config.toml
n_layer = 14
d_model = 256
n_experts = 128
experts_per_token = 2
d_expert = 144
d_shared_expert = 192
activation = "gelu"
moe_layers = [1, 2, 3, 4, 5, 6, 7, 8, 9, 10, 11, 12, 13]
router_score = "sigmoid"
normalize_top_k = false
routed_scale = 1.0
balance_loss = 0.0193
balance_bias = false
init_std_router = 0.0122
lr_router = 0.00122
n_head = 4
n_kv_head = 4
head_dim = 64
vocab_size = 8192
norm = "layernorm"
norm_place = "pre"
norm_eps = 1e-05
positions = "rope"
rope_base = 10000.0
rope_fraction = 0.25
qk_norm = false
attn_scale = 0.125
tie_embeddings = false
parallel_block = true
init = "normal"
init_std_qkv = 0.0304
init_std_o = 0.00575
init_std_up = 0.0304
init_std_down = 0.00287
optimizer = "muon_variant"
lr = 0.00784
lr_mult_o = 2.0
lr_mult_down = 2.0
beta1 = 0.93
lr_head = 0.00911
grad_clip = 2.0
warmup_steps = 200
schedule = "wsd"
decay_fraction = 0.752
decay_shape = "linear"
final_lr_fraction = 0.05
batch_tokens = 131072
seq_len = 256
doc_mask = false
z_loss = 0.0001
train_tokens = 793300000
steps = 6053
dataset = "wikipedia_en"
Below are experts of layer 7 (counted from 0) of a mixture-of-experts language model. Rows are named router (the router's row for the expert) and show model dimensions 0-255. Each number is 500 + 50 x the weight over its row's rms, rounded and kept within 0 to 999. Numbers have three digits each.
After each expert's rows: a language model's description of what the expert responds to. This comes from a sample of Wikipedia text that the model never trained on.

# expert 61
router:447488536500551545420492556436507565503433503362518634511464493445492463520446489495505528584557546481518530538494512475479490435480530498510611459573421481456450528470407482569472510491455422532516471535535470475553507458416479513541532458395468478578488466389526519515473504478504496510444464490396576541411460552541511473520519473547596516423513545517502459461491583455675513451519577543438515424405581492416561573528465503569396580524479440525347463440549401421573518460516500476612442490461536468536480471556501540476526407557497582481453606537515526495445581495509522502494463501513549530443498490468510477464499568549488452551484588454571567566528548412472519510515425553435499525514540495445490519532513491414510500518493440543503460509561486444533554553491423
It responds to: English surnames after first names. Common English surnames or their first piece after a given name, such as Jones, Johnson, Williams, Mc-, often in sports and election tables.

# expert 26
router:546514622439480464500513503575515457548509481478555571507625483541459485471516529490534427462444470523489442497529440450530596484398446527530493536584490537439506420545491569537501475495521464456504532463468489462470523526429504477475583500518534451584472427424498467495485494449570459541496533556507497504508477566514546463483552477423411566481551618419429495566417474432504530482450558451485490476488495536459506485526489549628495551539420502612459576528487443530490484491553496498553471517382450448522436495508564528505513500536521473546573588515474489463411558536501513489487490536467388363441474437436459487475496454573552338494466441538352522562586465557476487399531581506485520572435471557502575544483596446561521450557505477433507582517571512585507537526440484
It responds to: Word-final -e pieces. Final word pieces ending in e, such as de, ge, che, ade, ute, completing words like enfilade, bodegas, landslide, at-large.

# expert 48
router:505566515568578407392511582548521518474524476510485574521449466570492477461459489555526417495456580517546554546534483489478469518523413439473533507522525479500517574494510560541561475477521570548533428554460467547511476570448456496494567393561454510548527457396507503470529555493468470422497560450467378457505505552457486384572499555520507403528619519484503566489600542495518492453541550435452544523404471592455510535562469490457498458541459466527469480464424433449564565500523497559467441559424562454453460487547503451449554414462506468503622507567542553524496512659541502429482446425466479467480498481532624544427530499469504493523564541429440519497521471457499467561532452476476422458496499536517443517496500606535593553493569506502433546565580628515505571502425417
It responds to: Central European name pieces. Polish, Czech, Serbian, Russian and German name fragments and diacritics, such as č, ć, cz, Szcz-ę-śliwice, Nádherov-á, Poland, Czech.

# expert 8
router:523533498443507486505527537570572526490460417509468531484413480618546417441430565513567438528417535531581566295493476525500497528383599538529460585482517422568545491376478585563467472531516429487451515506483515504386514454408513490606541535402472453500508501446516531482642455484475430511566657495490529514436418506530517482540567539510591473445524431438487550551474556510535469527452522488492506488495451483491486511500495508492430506561492569424463563451514548447494513427550475523485517536425546477514474491521535469483578489486502521542518511460480505549519417492555454557499544494483436397462521407495467541493476451553525489497554584509480491535500432406544494575552633450552435488446441518449552523445560528475528569456552501431463533440565545510479465476482488
It responds to: Abstract noun suffixes. Final suffix pieces forming abstract nouns, such as -cy, -ation, -ity, -ment, -ship, in insolvency, restoration, concurrency.

# expert 27
router:502521560459498423538489430496543577474383488441429472527539531466546519458460533540557449435486538453522429438514447582488532409482405515559450534524525498509489486532453566503495458543444540507488523456531505506533502473506506521542541501451504486492587448549572491562538574462478485601505562445566470543483411492497494545491566521444467493436545505446385618454444576410474469506477624506477565573506477529482461484584493511556452484572406536544505481476401527541488525508480488559558389480435506427555562512581486519512474422522581575546489523458500451582471461408535538462490390455482443519528526416517389532545535518591520491382570461453501504650486507456499456513463516527532467508473482611449535611542517490476536524555564520451546539469553461513516395501440370
It responds to: Decimal points, abbreviation periods. Periods inside numbers and abbreviations in tables and stats, e.g. 4.1, 12.57%, e.g., a.e.t., plus % and °.

# expert 58
router:496519567547420446456493557510621506429472422470423540473520470532536478459469535519556468443484631527555530385496465500503382471474294504546542527412519440539499543495459516508498478471417448482453483537591493460476547486466512484456562585433518517547521428486516535416543531469592468469580497544460456514506465503533514603471513495417502467528539511465468544442470497408533533466422520484462523624493432597457521486567473512516400530532464472522481466555458465465452418438481459578544492529564552453527496460547527474453585469523560540510523565644463424587491486515570452517451535453425524417461508435501492547415591430542509459448539520543464436559530518400584553623527482494454416535489449506485444566469514506494524495498522489466494531518568534497517459536471449
It responds to: Determiners after prepositions. Determiners after a preposition or period, mostly the, also these, their, his, This; also table-cell pipes before a name.

# expert 6
router:479444517551538463418541438517526549569495436404559561600439540595483463504487473498514509487456558595470516508470527487480570560468467484521558454467558469410530508419479473512599427443503474456550455516456492545547566549474521550481535464441458494585563397403490514570517449407600511491489465479458407476488484488511486490477552463502491464617484436481486588496540560416574503417499533411551522520354497500476482447567477535546481522542467477557486426430566415513481525479556476546601440623451490483469536557513504429541526417451527489446520506552516477476415469528503487530552522454475454520487444481490632517478479504488482484428585406575442473469544498532495463585502524477511398509455551556589406610518491566438490459525504526541470492550588503446612468493429473
It responds to: Accented name fragments. Mid-word pieces of foreign proper names, often Hungarian, Slavic or French, especially accented vowels and z, such as Kl-é-berson, Zve-z-dno, Schwär-z-ler.

# expert 30
router:526510522493461458506566536486435456496468426530519488500540433580554442494537540570530516463488461517431421459454453541490419487458579518554580540501589465427517558491518614547563456612475452483426584505493486376432533562502582520456528520493571494523520500598569481585551544429478529497456448505450520499477402478515490514425530480513475490494534550492480441463503472337549549488468415356557474559520536509431521563489454517560487548589460517571441459447518496543470494486486586455540421588578431429556552499562480478559536497507550551487536485445506572528453436442555474497516510507477497445497403441487531562425526421524584455522538536444389498543431493528450530592407583384470441537558461492473432587503559429469525530521554498482506550516525489504539436557486507
It responds to: Mid-word consonant pieces. Interior fragments of common English words after a first syllable, such as br-ib-es, impr-act-ical, cas-set-te, syn-apt-ic.

# expert 22
router:526565595583482520515514514526403488442498482364468572429430520426468490448550574533494492540501548532449523396521440505504539482404550508523598582513462425557490501559512461465444516453471453480539461533576516429537452445476591449483583559471481514541499485451517505485557589504459533502544480553536445514594533558479505554460560537480542427509524496451445503466458525480572527550501596508444547472473451479524538514480453543525510560448404511492435484549502530494475564515538442518481464607460444511425491497456483526472463563534529422528584514536365505501513468600511442512462417434500400468426514452527453480460446442577553323470468506532531423509584598569539594462460552549544402467522492566506467465564556492535561544460470411496519528484547466531437397439437522
It responds to: Word-final n / adjective suffix. Word-final pieces of long names and adjectives, especially -n, -an, -ian, -al: Victorian, Italian, Danish, invitational, cruciate.

# expert 52
router:493524575553417452453503592500681525449466415478441533489532467536539492444485545516561465446502655529569533432492469498496377469500293522546506550437520469548498538496459541516505481499423451486450501523595492483532553485475507492444560592428516493545523453491528547446565525462576478465616529537464464512501464509530526587479508498438500486530519542465462546442486483427544536437429532480471535589489432574451514493563481512526425530541463476493479484554492472484461418445472452580547482537573552459553491463583538452461583481541542578519535556630469433563496503563555482524447473464439504415474509436497485552396555459544495460447546589527451434560523526411596570641510545502453420519513453553496453557479528522497532509491531501484498530518558537501528477521483459
It responds to: Table cells and determiners. Commas, "the", and numbers inside tables and lists, such as sports statistics and asteroid listings with JPL/MPC columns.

# expert 36
router:540529441581491415453535524477421478619553517466505427444481508525538478450432469499603401536561484538564537460536382513525556536446424528561490408488535514488455495484491520567488470504487480518518535564512481482535606523460516494475578541467500477533549428429470532428481487345509440473466622414529499532496445519528511522427530574457425489494575572424445517536531567383575436534477527522464494568483523491453466535447510563559500480537488453527457448571571379500472429433432419631578476502471572436519574447534443453488480507479532433442595496519494441580533547453482502556472457471477580498510461428543530548484500572538544553522489573600453545522543492537509494475569566482457369474492479529573541518489511549467553508483536485420472483523589543514438516557461438
It responds to: Country codes and initials. Capital letters and three-letter country codes in sports draws and results tables, such as GER, ESP, USA, SU-I, TP-E, and score dashes.

# expert 45
router:414420582560434484537526554409503546388433555503580520495409498461555547492486503523485504525515471552491483442468519481496489525442506563528526477471433487399543509486482526551486453456546439505484474462521461497488527409502537559414519500523632463591531548502505527558477616441528498445521482490516429490644501490520652502469491414453538412542588516497510472467501471545498383502511436504502567506522438484468540485490462535524490536517409520491369439629532476528486470454475420534578360464489574456521497526490474501418595457550432594583582591515493471524456411444469452446412484470542424417448496513527571553453458534524551488495531533544444522469556556506524456497500512449491503488527430529585534517600567558516497465453559480415491499537544546435464514530480449
It responds to: Common adjectives and quantifiers. Adjectives and quantifiers after the, a or of, e.g. new, more, same, many, some, larger, smaller, and directions like east.

# expert 49
router:406547529575427483503618533492552569438511547398540588479496492595581460500455436479505494433535474487596595417474551500469490455475441478557441502484402425445555538480464443623502515404496526509473506484426498416447566465535574480401540512452552545522477474538515557530420549483482506461524512517468446475412511511503556521534484566465575405558541501442409536396490528499520436528483564481549533511504427427528501505437492499539554579523488512582498527483554525446408546544518533471549437423544556453560571461552521529474556560554459543466563532512505459481461541569463437578485479434504465550451487483478565547528474545544523445411623457461488413631498450515492599449453511518507396506467465486468541525492479572502519464452562571504444544535584476503451413428489471
It responds to: Standalone digits in tables. Single digits and Roman numerals opening a number, mostly in table cells, scores, dates and coordinates, such as 1, 2–1, Stage I.

# expert 39
router:404434506472525474418528533425447592447438457416531478517503433531494434489430429527590504466547466565509585483445452498516493535485472443481590419571478487436492548452491448512517431605433454549548425529527542512523511506569493539543484497544512528459550451459497556584514620473453438526543482451530381504603439542518471614582495553455517454545486556502441519487464509527502505501528541445489505496416521538522547580508549541516482574513501486583411477503548477500537540524411500512604441537423420464527569445490540502497533509517516475580536601498484565526448472560484482488521464448514483446492467535503452513476406393571564430460477518385518573529542592548564603496482458491430526510493474388481546466565494551423510449467550473391430479488448459377516565577506447
It responds to: Military name words. Capitalized words opening military or proper names, e.g. Army, Air, Marine, Corps, Fighter, Panzer, World War, plus fun(eral).

# expert 43
router:475465502561442561535546448463488535519460470461478528511462533549549509380453494555616594443427496549474530415420456527470517577434490511550544560483518485580545471483515464533509438518484339498518386511540441447461478467532551499442650522435537499550525501523545538506560542490491545505546457518474436508508467499520510520440601481515522454583550432434553534473450514469578463610480606486533438515405471438494499516554459513601530512557509493532465438493531449486510444367485533535484453538495490441492442452490487543491537489407524521488473526480503572478563338545453539486526584489491530487500434496485550536459496491493559458463448415510525490444496536648390587503432472461419450516467436512577444481485482548483565529615481484503566549506490540497485410501377529
It responds to: Pieces after first letters. Second pieces of words whose first letter or syllable is already written, such as F-ir-st, F-ro-zen, Norfo-l-k, Pontific-al.

# expert 46
router:468587629471468441500502514423561523487363452421456499465448491419523505477425506515558520433442635507574563479471451493504419460426505523529567586576485464446515493461460505551514451502429538442536539464488561524592491491443443527533677584419495517565516539490515511475522579468552551436525478459427478459492493520519537503420473424489510487516533546457581554448513447456579616513448526512502536644520489449490500469594508580506448523513434435558478406508457545464377421487461519480495407451523529466536566465479523519450530437519517464565546584436529553488503433559466535529509442549428515521491532491477468526545457501569495509463569520548427463542453474456620485528478571525524506537460452482473449537557452502447517518523484563450528529459494589457559510602446441
It responds to: Opening parentheses. Opening parentheses before conversions, numbers or notes, such as 120 metres (390 ft); also per, either, whether.

# expert 51
router:468481572435450501494471512429510529482492507493525485432554481503592513392465511468576465431464455424467566375489451412485417526453458563571504503524543543466429451526529514463529433486485471540535511489616536606440579459474462523428568491442503500492496543529496518542561621472552505384517472556548444517483519496583592513460488564501515483526496492456555494459517488462636561499473481443477477548494535493445486535486495517511482524503358472457454532494541420454495530420429363557543450594537560451488516476585581418498580464522542533438518520524486472482521547556545440548525493469493594462508476533561547571513564541506588529481520525500502564561496481487648581485489436541553442520439469613462538520544475555483489577531492440553436499453532505459466470437504336
It responds to: Biography prepositions. Prepositions and verbs in biographies and office holdings, e.g. Member of Parliament for, member of, born in, served, married, had.

# expert 42
router:450516552443528538492522482411528511561514569454471455492518421524661488510434528550475397441536484476609536407454372505499423519444468532561528428505611497474632521451525518464520474542479552499533510500478481466534482516476533463515574514453508555628485537547440498453452478541588506438565501541509427512495521531554492420496471527504528530536562534462434585403505525396479481520415574513508581582446516440480642509509554540454483524521450427547476453517445441438418571436496410493438425508422570498485509481472514513476514517530515540681504546499521619527493463524442497526490500516488527557470476544417406492476573451567518449515506493495500437559556510397501457492483538510496491436552523518531523557522460503583501470526552461496448518428624451527502526552479454
It responds to: Infobox field labels. Field names in infobox-style lists, usually followed by a colon, such as Coordinates, Genus, Born, Website, Released, Distributed by.

# expert 0
router:483566594536544454462569554480523581494564439455487568464475467426600472568400426529572484484516441554546519428560413502473463489505567513493509446446381443529477464486525524521512479509464519520502465590550520389432568518509445449517490478399481426674552471493555606507445537369506513425452375536427424485483416573482569482502523524444466530468524496523492553511512511380618461525415524540489549494491500542498573524451524536443525550516420476504442504541479530401559501474536540514504515541404625414491506454501554542479466461523573591511483563489535557521538457459432518526539536427539443509507454453562408484492416492563501481513460511468479485472518601530579491572569530426521472524538532494516483493553464476539523387485573520454492503483527539499482512485516447
It responds to: Music and film terms. Entertainment nouns in album, song and film articles and award tables, such as album, single, Film Award, closing quote marks of song titles.

# expert 20
router:539481481473447486386492517415584557559482504486435545410507478497563535501534533476518457436467497519494493570543476529476374431519492563624425558526394489535431595507538559477528503365423540481465470487535529549528561438436449472416510518522525492581492455525531534483603505413525493524468437533517498488503475485507505580426493467372454535481515468387414556496500481481562463423483522453481525633481495456542493491465453509451397556554427537524469539496402514507423499424527558535491459571544570461558596487491507532495519448431486610484483518458469531480501502537502445574453479419424585407497483560550524514419476499595570398496472472464516466524535480543550504542411492455457447579491493566535462539502530522517551565498478552495453619474519627498500527527458455
It responds to: Prepositions after titles. Prepositions such as in, of, by, on, for after a noun in opening descriptions of albums, films, series, species: album by, moth in.

# expert 29
router:484568525544490484504553355523477498490445450467574528483438519533472559460467473438559466573545510573506490416525471497500526499485481418461636559363528561510448439478470503429621501472514499473447501469565472449543552453477536493529552482444549462527526488536498504520515529520543516525609506470432527510495527509599498566568530499565504410569610533426471505475518530420564451470496504463489516470541428460484501510466451482482478505449463373574459406542468448474427497409495462533486538499518589470531416475599502452447503505561572578512588601494492460566495486568513533517462442447499516522436522457447568476533550458537458412375531488588467374633493510489531468498435556428493514552457468458509506568489628538536550453451510487466521520509530523468500448551524357
It responds to: Indefinite articles, numerals. Determiners opening a noun phrase, mostly a and an, also one, two, any, another, several, as in took a sharp turn.